python train.py --experts_per_token=6 --moe_layers=[1, 2, 3, 4, 5, 6, 7, 8, 9, 10] --init_std_router=0.0106 --beta2=0.95 --dataset="wikipedia_en"
Below are experts of layer 6 (counted from 0) of a mixture-of-experts language model. Rows are named router (the router's row for the expert), up (a neuron's input weights, with its number) and show model dimensions 64-127. Each number is 128 + 24 x the weight over its row's rms, rounded and kept within 0 to 255.
After each expert's rows: a language model's description of what the expert responds to. This comes from a sample of Wikipedia text that the model never trained on.

# expert 38
router [108 112 138 123 133 142 114  77 180 151 135 105 114 139 153 121 109  99 100 107 129 114 112 102 146 146 127  98  92 102  99 177  97 111 117 156 152 137 107 120  99 118  97 145 144 122  75 146 159 127 106 130 132 155 165 158 143  96 149 131 160 113  84 113]
up0 [162 148 112 122 158 152 165 119 107 114 164  65 126 156 171  87  94 130 135 145 139 103 129 120  74 119 140 111 118 135 156  93 137 122 125 133 134 124 142 151  97 136 164 144 111 152 122 100 126 135 165  89 119 156 124 137 123 116 118 146 133 109 140 130]
up1 [113 116 134 128 129 131 163 107 126 140 151 122 148  94 171 132 135  70 129 145  92  96 100 108 129 179 159 141 131 130 136 113 149 134 102 128 131 141 149  59 149 114 148 104 123 122  83  86 163 148  89 149 104 129 133 153  92 134 156 123 130 123 116 108]
up2 [126 137 107 120 119 184 102 161 128 114 140 138 118 171 120  88 123 116 180 138  92 130 141 101 135 161 149 117 162 162 112 104 153 124 136 119 105 116 143  98 143 152 115 165 114 141 126 143 135 145  98 153 117 114 125 120 120 130 153 107 156 141 130 125]
up3 [130  97  95 100 129 161 117 166 126 160 147 121 130 121 143 165 148 132 108 118 134 134 112  91 151 124 133 152 161  87 143 113 101 146 120 117 113  89 181 139 108 123 164 129 139 107 105 104 128 159 164 129 128 144 120 105 124  87  77 104 122 124 130 164]
up4 [102 127 123 138  98  90 119 114 164 134 105 119 138 107 134  60 115 128 124 108  97 140 106 140 152  91 108 125  88 157 115 103 123 134 117 173 133 169 115 154 128 147 105 157 133 138 143 146 103 115 164 121 115 141  73 185 145 124 176 129 130 145 156 152]
up5 [127 113 141 130 116  89 114  72 106 178 162 107 121 156 124 146 132 113 170 128 119 143 160 141 142 198 119 145 111 117 122 143  89 110 151 150 144 150  53  93 119 154 134 122 153 144 155 120 115 117 137 129 148 153 157 174 119  78 147 122 128 113 101 140]
up6 [136 152 147 159 123 177 143 124 140  84 133 109 133 123 144 106  82 102 125 122 163 114 190 139 151 119 151 137 138  83  89 131 152 136 172 105 108 180 167 153 132 123  88 142 100 130 187 145  99 155  81  97 109  99  93 109 127 137 133 123 151 122 102 174]
What it handles: Year and name fragments. Year prefixes in tables and dates, e.g. 201, 199, plus fragments inside foreign surnames, genus names and odd byte sequences.

# expert 33
router [110 113 137 112 149 148 106 130 140 165 150  98 114 173 160 126 145 117 103 109 117 113 106  97  94 158 104 104 102  97  97 121 124 157 101 128 155 143 104 141 101 102  98 113 157 116 155  98 154 115 107 156 158 160 148 145 135 137 141 115 161 107 146 101]
up0 [157 144 112 136 141  46 143 111 140  94 164 111 158 141 118 154 164 122 107  96 160 113 145 117 105 129 102 127  96  76 147 124 135 135 114 144 129 155 128 131  89 162 138 142 152 104 130 146 138 113 100 132  77 119 136 133  70 121 158 106 195 172 149  97]
up1 [129 151 121 110 103  95 149 117 120 105 157 142 124 122  96  95 147 116 125  94 110 108 123 100 142 134 139 171 114 110 134 162 153 120 115 131 101 114 111 118 131 142 101 147 149 129 101  94 137 121 132 183 113 125 121 155 112 106 171 153 126 141 118 133]
up2 [119  86 133 106 100  82 140 117 142  99 160 117 182 106 158 137 164 126 136 184 144  94  97 106  94 109  88 128 101 125 114 126 103 108 136 153 126 152  96 170 146 177 127 168 109 112 130  94 133 137 135 115 140 106  91 140 112 119 133 153 131  67 102 139]
up3 [147  93 106  91 157  95 125  90 116 151 104 122 108 137 108  98 149 143 134  97 162 115 123 127 105 151 152 137 177 129 153  73 118 140 108 169 122 108 123 133 149 120 121  91 112  76  89 118 119 116 150 145 127 143 161 192 102 144 134 121  87 144  99 131]
up4 [112 114 119  83 164 154 103 136 143 162 115  88 106 132 106 116 117 137 114 112 106 119 137 147 144 158  82 114 134 131 116 120 108 108 141 158  67 137 146  96 146 142 169 122 114 163 123 101 116  66 134 151 158 107 134 121 148 137 150 133 114  99 137  91]
up5 [100  99 132 127 113 137 120 130 129 165 126 161 146 145 138 117  94 100 115 120 152 123 149  98 134 135  92 152 100 135  91 129 133 154 168 121 145 123 152 123 113 169 179 106 181 134  93 143 131  90 143 143 136 189 122 147 116 148 162  90 150 159 172 125]
up6 [169 105  60 134 108 148  99 137 124 163 144 144  90 141 148 147 131 121 117  79 153 130 108 112 118 129 133 130 169 123 144 127 167  92  69 113 140 132 110 115 114 116 135 141 109 102 130  90 147  98  85 122 105  94 114 152 155 129 120 142 134 101 142 157]
What it handles: Group and sheet labels. Single letters or numbers naming groups, sheets and dates in sports tables, such as Group A, Sheet C, September 18.

# expert 48
router [117  90 129 112 154 141  96  84 151 150 145  91 118 144 158 124 121 121  95 104 118 116 100 104 111 150 163  98  97 113 105 166 154 125 107 143 147 150  98 138  99 104  99 122 124 102 114 121 159 130  91 122 154 158 167 151 140 127 136 110 150 109 131 104]
up1 [107  82 169 158 139 129 154  91 122 121 143 154  66 156 175 114 122 108  93 154 119 120 132  99 106  91 168 135 154 143  99 173 136 112 153 136 115 151 174 121  85 107 122 153 113 146 118 148 125 114  96 126 126 160 179 143 154 113 145 137 129 172 160 149]
up2 [106 106 108 125 127 130 106 143 115 134 140 126 167  95 127 111 122 112 113 128 117 127 100 167 138 113 136 140 111 116  95 145 106 150 130 156 142 149 103 108 100 126 136 142 185 152 117 136 150 126  79 130 132 109 181 173  93 127 137 138 129 130  82 120]
up3 [107 127 138 139 160 135 137 117 115 148  93 145  92 130 129 111 124 116 115 155 125 124 148 164 138 166  93 134 165 141  87 113 113 118  93 147 147 107 128 132 113  92 107 104 106 154  94 152 167 135 117 120 152 140 131 124 112 123 119 160 124 152 148 151]
up4 [145 109 142 124 112 125 142 139 139 116 118 153  85 216 104 114 114 150 149 140 137 143  92 141 108 122 124 123 108 116 170 163 126  97 143 135 142 140 147 144 139 143 141 128 122 122 142 153 167 119 129 113  92 150 135 143 122 174 188 143 149 131 134  68]
up5 [152 142 135 125 119 142  86 102 109  86 112 146  98 141 110 136 116 117  79  96  99 142 111 140 114 124 115 134 159 118 114 171 127 139 159 126 114 152 138 130 132  91 139  89 146 121 126 106  83 148 172 136  85 138 122 126 117 124 162 128 194  87 129 124]
up6 [145 119 140 114 151 153 115 116 158 156 134 113 126 157 125 123 157 117  92 141 155 128 126 121 155 152 117 121 123  94  84 131 136 151 119 107 121 145 132  84 144 152 156 151 155 120 156 150 113 106 133 125 151 155 122 120 105 123 161 142 150 107 162 118]
up7 [180 165 143 155 132 114 150 105 144 129 107 171 127 133 181 129 131 128 149 128 118 117  84 109 149 148 171 128 139 100 145 133 150 133 122 142 127 145 170 149 143 137 133 158 132  80 104 150 164 110 111 120  79 127 141 120 116 131 171 116  94 113 124 142]
What it handles: Commas and list separators. Commas, pipes, parentheses and semicolons closing a field in addresses, dates and registry tables, such as Ann Arbor, or 1983 (#...) |.

# expert 1
router [119 119 141 114 150 134 102 124 151 152 149 102 101 135 158 116  91 112  94 108 109 107 107  96 120 155  91 105 100 104  92 130 124  98 107 144 159 148  95 135  92 104 106 114 107 128 162 102 149 145 116 108 144 151 150 151 141 153 137 111 151 110  98 106]
up24 [140 128 111 146 120 108  90 128 130 151 142 130 169 123 128 171 147 115 110 127 138 139 117 161 118 163 126 137 100 135 119 108  99 176 104 159 124 105  83 105 134  85 155 152 142  97 108 114 156 102 161 130 127 119 115 170 155 118 162 194 144  87 134 113]
up25 [ 92 151  99 135 128 114 136 110 163 116 125 123 145 137 120 151  87 114 134  95 114 145  99 136 140  85 160 138 150 120 140  97 150 163 134 111 112 183  96 118 187  98 162 156 135 107 150 134 130 136  64  91 119 148 128 141 112 106 131 108 103 116  98 111]
up26 [146 107  98 162  80 112 185 129 148 140 125 142 150 146 138 127 112 140 156 123 112 122 115 119 155  82 116 135 138 115 154  98 158 128  56 128 146 120 122 133 117 115  67 128 126  73 147 153 147 149 118 103 144 174 149 121 118 127  82  93 117 125 154  99]
up27 [123 171  88 142 185  91  91 156 109 131 101  98 101 138 172  90 125 119 120 126 176 173 152 136 115 118 123 135 127  77 163 147 118 114 119 122 114 152 149 116  92 132 164 103 124 118 132 109 127 161 173 123 122 129 122 131 107  93 130 117 146 141 135 134]
up28 [161  67 129 124  89 108  99 131 148 129 108 124 121 116 137 130  97 134 110 149 119 101 127 134 150 145 102 133 132 129 137 109  97 115  95 126 133 172 140  94  66 117 122 128 120 103  86 117 101 125 138 143 106 114 127 122 147  93 141 152 160 126 109 114]
up29 [108  79 137 170 103 157 124 104 115 106 140 111 109 129  78 127 131 115 149 103 163 132 140 134 129 142 101 121 122 140 191 133 114 121 134 105 131 102  99 175 150 116 112 165 121 118 126 128 132 122 114 117 123 127  99 119 143 107 153 154 159 141 129  71]
up30 [118 121 131 155  77 133  97  95 105 135 114 126  94 134 145 143 115  64 148 125 130 138 154 123 162 140  91 127 107 112 106 130  96 105 127 121 185 105 107 110 114 151 147 129 104 109 137 119 105  65 155 132 146 181 122 122 104 102 108 150 146 111 128 118]
What it handles: Table header abbreviations. Capitalized word starts and abbreviations in table headers, taxonomy lists and sports stats, such as Age, Average, Ref, Asterids.

# expert 56
router [111 139 124 114 156 137 131  90 147 147 153 108 122  97 148 109 131  97  99 104 137  99 109  93 129 147 110 107 101 101 139 160 145 130 101  94 142 133 104 140  99 112 132 133 138  99 105  60 143 119 110 110 134 144 153 144 141  99 173 114 145 137  98 116]
up5 [ 94 136 145 116 121 118 153  99 164 107 156  98 160 132 135 136 133 144 102 182 115 112 126  96 116 131 137 158 127 156 119 134 108 155 138 145 104 115 115 198 123 136 104 154 142 159 147 140  87 102 102 112 176 137 131 159 105 158 155 152  81 121 113 159]
up6 [118 122 107 100 117 150 161 114 140 136 131 120 171 144 158 126 122 146  98 118 158 125 144 132 157 142 157  99 151 138 134 123 131 138 114 130 127 147 125 159 163 145 145 138 143 155 158  76 186  97 206  94 118 139 167 134 177 134 160 152 106 114 125 130]
up7 [127 163 161 127 133 129 148 123 124 121 116 119 114 144 157  93 145 116 134 128 101  76 142 166 118  99 152 116 132 126 185 134 164 123 139 118 145  95 156 110  95 130 133 157 110 161 113 132 123  96 132 150 108 145 129  96 123  94 144 114 139 150 149  93]
up8 [102 153 112 159 163 158 110 165 111 118 118 124 102 154 129  88 141 155 137 143 104  91 153 138 155 117  89 143 151 130 173 122 166 156  77 137 134 126 154  93 149 175 115 117 142 139 115 114  86 163 109 115 153 131 131 116  82 120 146 130 150 114 130 103]
up9 [142  98  81 104 166 145 135  66 115 127 131 132 103 172 145 125 130 117 128 119 184 150 133 152 140 143 127 127 121 154 131 111  81 107 129  95 118 112  82 123  98 168 117 147 105 137 121 161  98  87 149 188 144 142 135 122  98  86 140 142 145 130 102 147]
up10 [123 172 119 113 105 137 167 161 141 118 139 152 159  99 144 142 165 136 126 114 119 120 136 137 146  99 142 150  98 131 132 139 124 121 151 158 177 111 160 120  99 117 132  88 137  86 126 104 128 120 123 104 123 142 100 135 130  92 157 130 112 116 146 175]
up11 [135 153 142 152 124 166 119 123 133  57 115 157  73 143  96 118 122 133 130 125  99 101 100 152 132 116 168 125 140  69 125 108 130 164  90 143 134 140 127 126 134 136 115 160 138 129 131 138  83 102 124  97  80  86 107 151 126 151 140 152 148 138 104  96]
What it handles: Titles in quotes. Opening words of quoted song, film or episode titles, often after a quote mark, e.g. "Your Love", "Don't", My, You.

# expert 36
router [123 119 117 101 147 149 107 110 153 147 146  93  99 118 158 102  93  87  95 107 128 124 105 112 104 150 130 102  97 109 111 144 123 109 111 132 142 143  90 142 100  97 108 136 129 109  93 105 149 136 103 123 155 159 167 148 142 169 140 105 160 110 112 109]
up0 [144 149  80 113  94 122 118 117 131 171 153 149 140 120 154 149 106 121 117 107 139 134 132 118 159 121 133  66 112 142  89 152 100 122  38 169 136 125 125 138 151 112  81 147 118 132 138 122 141 138 140 109 123 121 105 117 184 130 129 141 129 159 154 131]
up1 [110 127 142 149 174 149 133 133 113 142 111  97 151 149  89  97 144  93 133  76 105 118 128 108 140 152 122 106 123 120 138 120 134 177 137 137 123 148 176 124 110 134  99 136 136 112 139 133 166 128 140 170 155 149  74 117  98 172 147 125 188 115 112 154]
up2 [141 130  90 101 140 158 117  90 116 152 106 105 160 134 162 107 144 107  92 158 124 102 113 169 110  98 103 115 129 172 172 127 103 132 118 131 131 104 145 138 115 148 110 160 175 136 148 140 133  94 141 151 142  73 167 129 156 156 103 128 107 139  95 153]
up3 [151 130 121 128 145 118  93 159 112  95 141 118 114 161 146 127 151 101 131 158 109 104  98 143 120 102  91 116 118 155 173 110 170 101 151 133 128 143 118  98 179 116 140 109 172  98 133 129 137 111 129  75 153 129 108 110 154 155 130 108 115 119  95  72]
up4 [130 131  70 113 140 135 137 177 149 110 121 124 150 138 103 146 124  98 162 125 118 153  97 138 162 147 146  87 106 168 133  83  97 152 130 114 134 119 131 191 138 158 120 104 178 149 119  98 104 165 118 150  81 117 132 123 125 128 165  99 149 109 107 110]
up5 [127 133 133 140 137 135 132 104 151 133 167 142  78 114 135 120 144  93 100 118 145 129 134 141 144 115 123 115 122 135 101 120 134 160 155 130 143 127  97 110  67 147 100 143  69  95 138 148 203 112 144 133 148 111 160 173 147  88 105 133 131 135 109 128]
up6 [141  86 122 102 153 127  97 106 150 149 123  78 106 114 176 128 157 125 138 105 110 118 148 121 137  90 135 115 159  85 107 185 114 143 155  72 135 149 146  78 113 137 114 123 139 153 109 155 153 139 123 143 149 100 137 145  50 105 135  95 159 130 131 113]
What it handles: Modals and function words. Modal verbs like would, could, will, prepositions and auxiliaries mid-sentence, compass directions in route tables, and table pipes.

# expert 59
router [114 109 144 106 146 141  94 108 159 169 150  99 108 125 159 118  90 116 104 113 112 105 100  96 125 161 112  97 102 115  97 127 150 101 106 121 153 153 102 107  97 103 109 125 116 113 132 123 158 141 100 127 150 157 166 159 148 140 156 103 156 115  75  99]
up0 [137 121 116 112 125 105 127 110 166 151 129 136  96 111 124 123 150 115 138 115 104 153 114 149 177 107 161 127 143 131 108 167 131 123  72  98 185 115 152  89 110 108 133 147 143 155 140 108 109 126  80 109 133 122 101 172 134 126 146 155 160  88 141 130]
up1 [128 129 167 128 156 197 132 119 134 132 132 184 109 133 111 138 118 150 123 152 132 130  85 126 139 119 142 142 102 130 137 128 161 140 107 149 130 134 156 155 104 100 121 110 122 117 150 134 129 101  89 139 178  94 140  94 177 132 112 156 152 127 103 101]
up2 [109 125 147 137 156 153 130 126 126 105  98 103  64 112 154 147 123 150 123 190  96 138 140 135 146 115 139 143 103 141 125 142 151  79 121 144 129 179 150 127  92 101 129 150 137 133 131 144 106 128  92 134 117 121 127 157 136 140 130 114 122  87 149 100]
up3 [136 136 134 118 164 161 134 110 144 124 134 157 150 145 133 111 102 161 110 157 148 110 124 118 140 138 121 192 175 120 154 141 159 165 119 121 141 121 137 117 127 115 126 118 119 129  92 133 184  78 129 114 126 139  92 186 117 158 132  80 146 139  84 111]
up4 [155 135 106 137 123 130 135 157 111 102 130  91 157 124 136 142 131  97 116 153  97  97 159 137 161 102 136  98 116 131 150 116 148 105 144 143 155  95 164 151 143  86 149 106  60 126 146  96 145 101 101 119 133 163 168 132 168 153 154 132 124 108 135  92]
up5 [ 92 127 135  95 112 136 118 113 113 128 147 175 142 102 141 127 133 137 133  95 125 138 104 125 110 167 101 154 148 133 122 138 120 138 118 133 131 172 184 113 120 110 138 112 144 155  89 112  84 137 115 123 135  97 164 126 147 140 155 148  87 160 154 123]
up6 [142 155 182 138 149 108  90 133 109 162 126 106 101 116 109 141 116 125 156 165 111  94 131  64 106 142 118 165  80 148  80  91 112 148 123  97 137 123 127 119 110 125 153 140 140 108 141 153 172 110 106 127 145 146 180 109 169 141 135 160 119 115 154 120]
What it handles: Line and cell openers. First tokens of table cells, list items and lines, such as years like 194, section marks ==, Born, Species, This.

# expert 16
router [113 178 126 122 153 136 120 139 155 151 138 104 126 150 148  88 132 120 115 109  88  90 116  87  83 155 113 117 109 118 102 128 127 123 117 141 145 133 112 137  89 102 109 106 138 105 139  80 151 154 119 110 147 167 137 143 146 118 158 108 156 103  99 109]
up0 [ 94 184 127 140 131 141 130 129 122 146 143 149 169 100 101 129 191  95 130 162  87 116 123 126 148 124 147 129 113  90 146 148 119 155 122 128 133  96 110 114 103 137 158 107 138 100 115 144 146 160 121 156 117  83 138 101  79 114 112 124 128 127 116 146]
up1 [103 110 111 100  94 136 149 141 139 160 152 154 133 158 128 150 138 120 134 120 153 123 177  88 126  82 102 124 109 146 128 108 120 177  80 114 128 132 119 108 120 131 164 116 103 108  90 128 108 148 129 111 110 102 131 161 129  88 117 151 127 176 142 170]
up2 [ 63 149 126 160  93 171 145 110 118 129 159 117 150 130  92 107  99 128 109 147 132 144 100 108  93  91 166 144 131 159 163 123 141 131 140 105 149 112  98 142 150 120 130 148 113 123 137 125  92 126 114 144 127 114  91 129 167 129 145 131 130 150 156  93]
up3 [179 162 125 193 131 128 131 119 108 113 105 100 156 112 148 167 186 183 109 106 100 158 139  79 127 129 113 104 117 124 151 157 115 137  97 135 117 131 129 153 148 144 133 167 107 149 158 151 123 144 141 100 156  79  90 122 101 159 129 113 100 149 144 106]
up4 [115 150 119 116 156 102 110 109 170 197 108 123 115 108 137 127 159 122 131 146 127  94 173 127 134 119 139 148 145 141 120 118 168 139 140 149 113 116 144 181 122 116 102 129 166 106 128 101 160 113 128  62 114 123 124 126 125 104 119  94 156 126  97 104]
up5 [130 103 157 124 118 126 159 107 128 142 156 109 152 107 136  47 154 109 154 136 192  97 104 132 125  99 140  67 165 100 134 100 150 134 134 132 158 137 159 145  85 140 117 127 111 111 122 131 137 150 192 152 141 146 139 147  88 116  94 159 136 166 134 100]
up6 [135 133 153 112 164 134 155  86 102 172 150 140 118 129 148  90 152 110 123 156 112 133 140 119  96 132 125 113  76 131 121  94 105 121  78 152 166 104  88 105  96  91  74 133 166 130 152 175 160 148 147 147  93 151  91 104 138 123 122 116 141  91 126 149]
What it handles: Capitalized name beginnings. First word piece of capitalized proper names or titles after of, the or a comma, such as Al(ice), Sec, Americ, West(boro).

# expert 22
router [129 112 134 105 152 146 103 109 154 161 153  95  99 153 158 120 129  98  97 105 128 110 102 101 126 155 124  93 101 113  91 130 154 155 105 122 163 145 100 143  96 108 118 135 135 105 129 110 153 126 104 144 160 171 157 158 136 111 149 106 159 110  84  99]
up1 [ 74 138 172 129  81 154 125 144 138 132 182  95 145 130 100 109 119 140 143 101 126 127 123 144 118 118 120  88 122 156 111 115 134 115 161 157  89 137 105 107 133 106 100 150 121 117 105 121 129 133 121 105 117 130 110 114 160 111 143 116 141  90 119 166]
up2 [102 149 116 152 117 133  94 136 150 133 124 134 132 130  77 184 139 100  97 113 114 110 124 201 120 155  93 139  90  91 142  75 127 130 113 110 142 122 114 109 129 116 135  95  72 135 117 145 160 149 106 148 157 115 138 114 107  89 135 144 137 122 140 173]
up3 [137 141 124 168 153 148 118  76 119 175 121 147  90 188 135 146 125 136 126 148 144 154 119 147 140 155 107 164 129 162 136 105  81 108 107 133 123 100 115 102 154 107 158 128 124 144 120 147 141 116 189 157 106 130 136 148  81 131 122 107 146  95 121 123]
up4 [111 137 131 119 150 175 155 103 120 126 141 174 171 141 130 136 137 153 109 142 168 126 140 135 149 129 107 128 144 121 144 124 152 152 108 150 121 111 170 133 131 130 151  67 100  93  97  88  99 152 115 151 113 128 137 127 105  96 192 159 149 137 155 109]
up5 [ 90 135 137 159 127 100 133 105 136 117 124 170 144 111 164  85 126 132 129 108 143 105 119 161 153 112 110 120 105 145 130 142 128 158 101 118 144 117 127 103 124 136  97 136 184 152 105 141 138  71 155 177 112 111 148 141  98 139 119 136 119 123 108  70]
up6 [ 83  84 116 129  94 137 115 130 151 120  93 136 166 112 117 168  85 149 147 162 149 156 122 132 124 141 135 139 109 136 142 138 164 150 117 170 135 146 147 158 124 127 125 125 111 114 160  52 172 135 171 150 146 135 148 153 113 155 141  90 127 124 120  79]
up7 [121 132 128 123 112  81 153 144 132 125 142 123  84 144 155  93 102 150  94 110 102 121 130 137 142 137 126 108 149 146 131 141  94 143 150 120 143 134 165 159 120 121 118 169 144 143 113  94 128 153 115  92 126 112 203 106 108 184 172 148 137 136 119  87]
What it handles: Rare word endings. Very rare; final pieces of names and words after a stem, like Ber-lin, Merrit-t, rid-den, plus decimal points in numbers.

# expert 58
router [153 137 177  91 127  97 107 134 158 151 142  99 104 107 181 128 115 117 120 105 123 115 113 117  86 147 120 114 124 124  90 163 151 157 105 136 136 176 105 159 112  98  77 123 140  88 119 117 147 131 125 120 160 161 136 141 129 100 149 112 169  83  98 120]
up0 [132 127 130  92 156  99 124 133 119 153 154 120 157 135 153  75 158  86 111 130 136  99 139 122 150 141 128 156 158 121 159  87 111  90 110 146 111 137 167 179  93 140 117 120 105 109 117 125 130 143 124 103 178 135 135  86 102  86 130 142 114 151 110 103]
up1 [115 144 144 107 142 128 132  70 108 110 150 108 117 115 126 155 102 166 144 143 127 127 105 113 101 139 117 141 137 139 105 112 135 137 122 145 125 118  87  76 154 156 190 114  92 165 148 193 120 132 182  90 133 168 108 129 126 108 151 165 129 111 139 143]
up2 [141 133 131 144 187 123 146 160 134 127 151 133 145  87 100 129 133 119 164 109  98 141 151 129 123 150 133 111 138 118 104  84 143 138  78 124 146 154 126  79  91 142  98 127 110 108 132 160  95 111 154 141 129 115 107 186  97 103 135  68 142 127 126 101]
up3 [151 102 134 126 135 150 159  84 150 138 117 140 115 157 150 118 128 135  61 139 138 104 126 154  81 124 135 118 153 134 102 114 150 141 127 142 131 146 105 132 129  75 139 117 151 136 111 163 154 118 136 146 160 130 101 122 118  76 112 126 199 153 139 183]
up4 [105 111 103 119  88 127 136 147 136 110 129 135 153 119 124 188 138 115 160 141 114 151 104 156 139 142 154 129 111 153 139  96 135 146 176 147 126  94 128 116 109 112 134 159 131 104 108 166 136 124 125 145  92 141 136 158 116 105 168 124 135 160 125 133]
up5 [ 99 135  96 120 111 148 177 155 143 144 120 143 120  73 143 176 122 149 113 132 123 137 142 144 126 154 143 122  77 101 160 151 127 156 142 158 117 141 149 111 122 123 146 146 134 101 110 129 121 153 142 149 146 102 108 125 124 121  74  76 143 110 106 156]
up6 [179 109 145 132 159 114 112 137 194 126 147 178 140 119 138  99 167 120 123 121 110 117 147 151 143 124 153 139 167 119 123 171  75 139 133 141 148 120  80 167 204 148 124 176 155  88 129 138 145 124 114 149  82  85 140 109 118 120 139 139  99  86 140 131]
What it handles: Years and dates. Year pieces after "in" or "between" like 201, 196, decade endings (1870s), plus time words such as season, century.

# expert 4
router [140 127 109 119 146 143 110 120 160 184 147 104 111 145 152 111 142 116 103 106 101 119 107 106 105 150 123  99 102 100 105 128 140 123 106 143 150 144  89 127 107 106 113 112 129  95 104 152 150 154  96 138 127 157 156 150 139 104 138 109 151 117 113 100]
up0 [ 86 127 117 147 121 142 111 146 175 160 116 109  96 158 162 122 141 127 143 128 163 128 123 143 109 146  97 131 132 129 116 116 130 150 119 139 128  89  65 113 101 124 145 149 129 110 163 118  90  83 120 163 103 184 150 110  94 123 151  86 127  97 115 129]
up1 [107 148 117 161 158 148 127 141 128 102 167 125 138 139 117  91 121 111 151 114 110 129 144 123 110 137  84 142 148 121 129 185 133 170 102 115 136 131 127 109 123  91 154 162 163 108 145 102 146 158 118 122 120 146 131 103 118 125 154 150 108 157 132 109]
up2 [144 137  72 117 125 107 197 101 142 142 133 143 149 125  92 154 140 155 110 128 115 122 111 136 137 126  85 136 123 142 170  86 122 103 114 119 105 172 131 125 115 131 180  93  95  88 148  89 138 165 119 118 103 102 126 109 141 125 151 148 131 156 129  83]
up3 [102 165 130 107 145 175 111 101 152 168 160 122 130 134 151 120 117  84 131 106 104 123 104 125 155  95 139 102 149 127 176 126 111 187  81 115 157 139  98 141 109 127 154  82 129 153 116  84 135  75 122 109  87 163 111 152 127 152 137  75  66 142 132 148]
up4 [154  96  85 134  99 115 115  96 130 116 138 112 116 100 124 175  98 130 113 104 103 139 133 106  81 166 154  76 155 152 102 177 157 160 162  91 144 123  88 117 162 107 102 137 143 151  99 142 179 155  99 137 119 143 124 156 105 140 144  84  86  95 117 128]
up5 [134 100 141 134 166 120 142 123  92 135 123  85 138 118 133 160 133 181 138 118 124 125 106 122 147 140 101  72 137 155 125 141 105 140 142 143 174 122 109  92 110 182 130 155 140 135 113 124 137  97 139 131 161 109 159 133 127 138 145 129 122 113  56 168]
up6 [171  94 105  79 129 140 106  90 121 117 125 133 114  89 116 107  97 115 123 136 139 153 128 157 149 141 110 121 113 172  78 118 117 145 148 151  91 117  59 129 116 132 113 122  85 107 140 146 131 152 129 165 103 128  96 118 133 135 109 120 133 122 128 126]
What it handles: Pronouns, role nouns, table cells. Subject pronouns and possessives like He, She, his, role nouns like father, director, coach, plus table-cell pipes and dashes.

# expert 49
router [124 121 138 101 148 141 109  94 151 164 144  91 103 131 157 119 132  98  92 102 111 110 106  95  91 158 139  96 101  99 113 151 164 140 109 118 149 142 105 136  91 107 111 114 131 108 105 104 157 140  99 131 144 159 161 154 133 151 162 107 150 121 103 103]
up0 [146  87  97  66 130 156 134 155  98 138 149 140 110 144 129 117  91 131 138 115 128 156 153 158  82 150 115 127 141 128 126 120 116 104 135 139 130 164 113 139 193 136  86  80 129 153 144 190 133 145 118 122 111  84 140 131 126  78 117 126 107 130 117  96]
up1 [153 153 149  76 110 118 143 108 117 128 128 137 159  70 129 127 137 120 194 154 152 122 115 153  97  72 113 118 157 123 135 134 133 131 149 126 125 135 124 150  98 181 162 115 117 124 120 156 125 188 100 145 135 114 157 141 162 114 116  90 118 137 113 145]
up2 [125 173 100 141 137 126 101 153 171 109 137 134 133 152 129  99 145 110 155 118 107 151 111 147  69 116 119 123 135  92 135 113 111 157 124 135 147 136 134 166 111 149 108 154 158  98 115 107 115  69 114 101 147 127 100 117 126 101 118 133 148 165 190 131]
up3 [ 86 143 134 121 130 106 130 123 140 143 152 105 103 114 143 112 117 100 101 166 131 120 164 135 121 170 112 141 105 113 112 133 160 127 134 117 123 133  94 106 150 156  81 170 105 134 101 165 105 115 116 133 119 156 129 136 106 114 177 154 123 172 140  96]
up4 [139  98 114 142 139 148 101 116 119 116 116 114 130 151 143  94 112 110 148 148 142  72 121 196 103 111 143  93 120 117 142 129 124 134  96  97 111 132 134  96 114 150 146 133 115 112 112 152 159  98  89 105 121 145 127 134 148 164 117 131 156  96 139 117]
up5 [125 124 127 103 121 131 103 161 133 149 118 115 133 153 142 113 173 133 110  69 129 124 155 127  87 124 118  89 136 119 120  89 139 100 122 142  92 123  91 113 140 173 133 118 145  87 107 138 115 104 100 123 151 166 146 106 178  67 147 127 113 124 158 133]
up6 [115 115 126 120 137 122 127 143 131 138 189  74 164  80  99 102 103 112 110 149 145  56 148 130 148 126 134 134 117 141 123  88  82 133 128 144 153 140 141 124 117 128 184 134 118  83 134  89 119 121 122 110 108 173 140 150 139 118 141 137 108 104 105 129]
What it handles: List item separators. Commas between items in enumerations and dashes opening bulleted list items, such as banking, insurance, asset management; also country-name starts.

# expert 35
router [131  62 118 109 160 144 106 108 166 166 162 102 108 135 155 122 134 133  98 112 130 118 106 109 107 145 106 100  98 109 114 151 114 148  92 130 126 143  87 139  94 111 124 123 148  94  79 118 153 148 111 139 140 164 164 161 149 124 119 116 151 103 136  98]
up0 [139 142 156 129  90 105 139 117 124  97  77  94 142 151 137 115 108 105 116 140 158 121 122 111 128 111  94 120  58 150 133 117 135 150 121 127 129 158  88 151 125 120 131 128 186 145 144 145 138 143 124 144 150 176  80 146 151  87  99 120 118 127 119 159]
up1 [147 135 142 141 170 124 125 128 126 170 173 128 122 134 119 131 130 125 151  90 145 114  83  93 101  96  79 129 120 110 132 113 111 186  96  90 141 115 143 171 118 119 158 169 134 135 152 137  87  95  97  96  87 128 128 111  98 100 125 183 112 114 171 108]
up2 [152  67 132 120 113 154 139 150 145  99 137 172 100 146 135 127 109 112 153 138 123 141  98  78 107 159 161 151  98  84 153 100 134  94  91 116 183 132 162 129 126 152 134 120 164  88 128 129 124 138 109 122 158 113 120 130  79 122 131 120 112 150 116  68]
up3 [115 109 167 113 129 129 102 109 134 160 136 154 117 111 135 157 177 141  55 122 144 151 115  94 104 121  88 128 140  73 136 140 155 125 126 145 127 128 172 106 158  95 137 130 145 115 113 169 135 152 143 168 145 111 134 169 134 134 119 169 155 103 102 135]
up4 [168 112 138 111 115 144 159 140 146 151 126 123 144 146 123 123 169 149 118 208 113 123 153 129 148 134 136 133 133 113 132 165 146  99 114 114 138 178 117  89 120 104  96  98 152 123  86 132  79 142 130 109 162 139 143 176 160 133  94 130 172  96 123  60]
up5 [129 138  95 134 106 150 103 128 151 127 141 148 109 130 123 109 171 103 166 112 108 128 133  86  93 144 120 111 122 104 124 130 122 102 169 114 143 142 101 135 145 111 151 119 135 120 115 149 163 154 106  88 144 122 107  69 168 117 154 109 147  85 113 128]
up6 [146 122  95 105 129 149 148 142  97 123 133 141 117 153 150 113 124 122 113  74  98 138 131 118 130  95 171 134 143 124 124 118 109 135 123 100 138 143 127 135 112 117 117 184 111 101 111 119 127 151 114 148 123 149 104 125 156 125 123 149 127 157 148 131]
What it handles: Prepositions in biographies. Prepositions and clause openers in biographical text, such as of, in, born, After, During, Following, often after headings.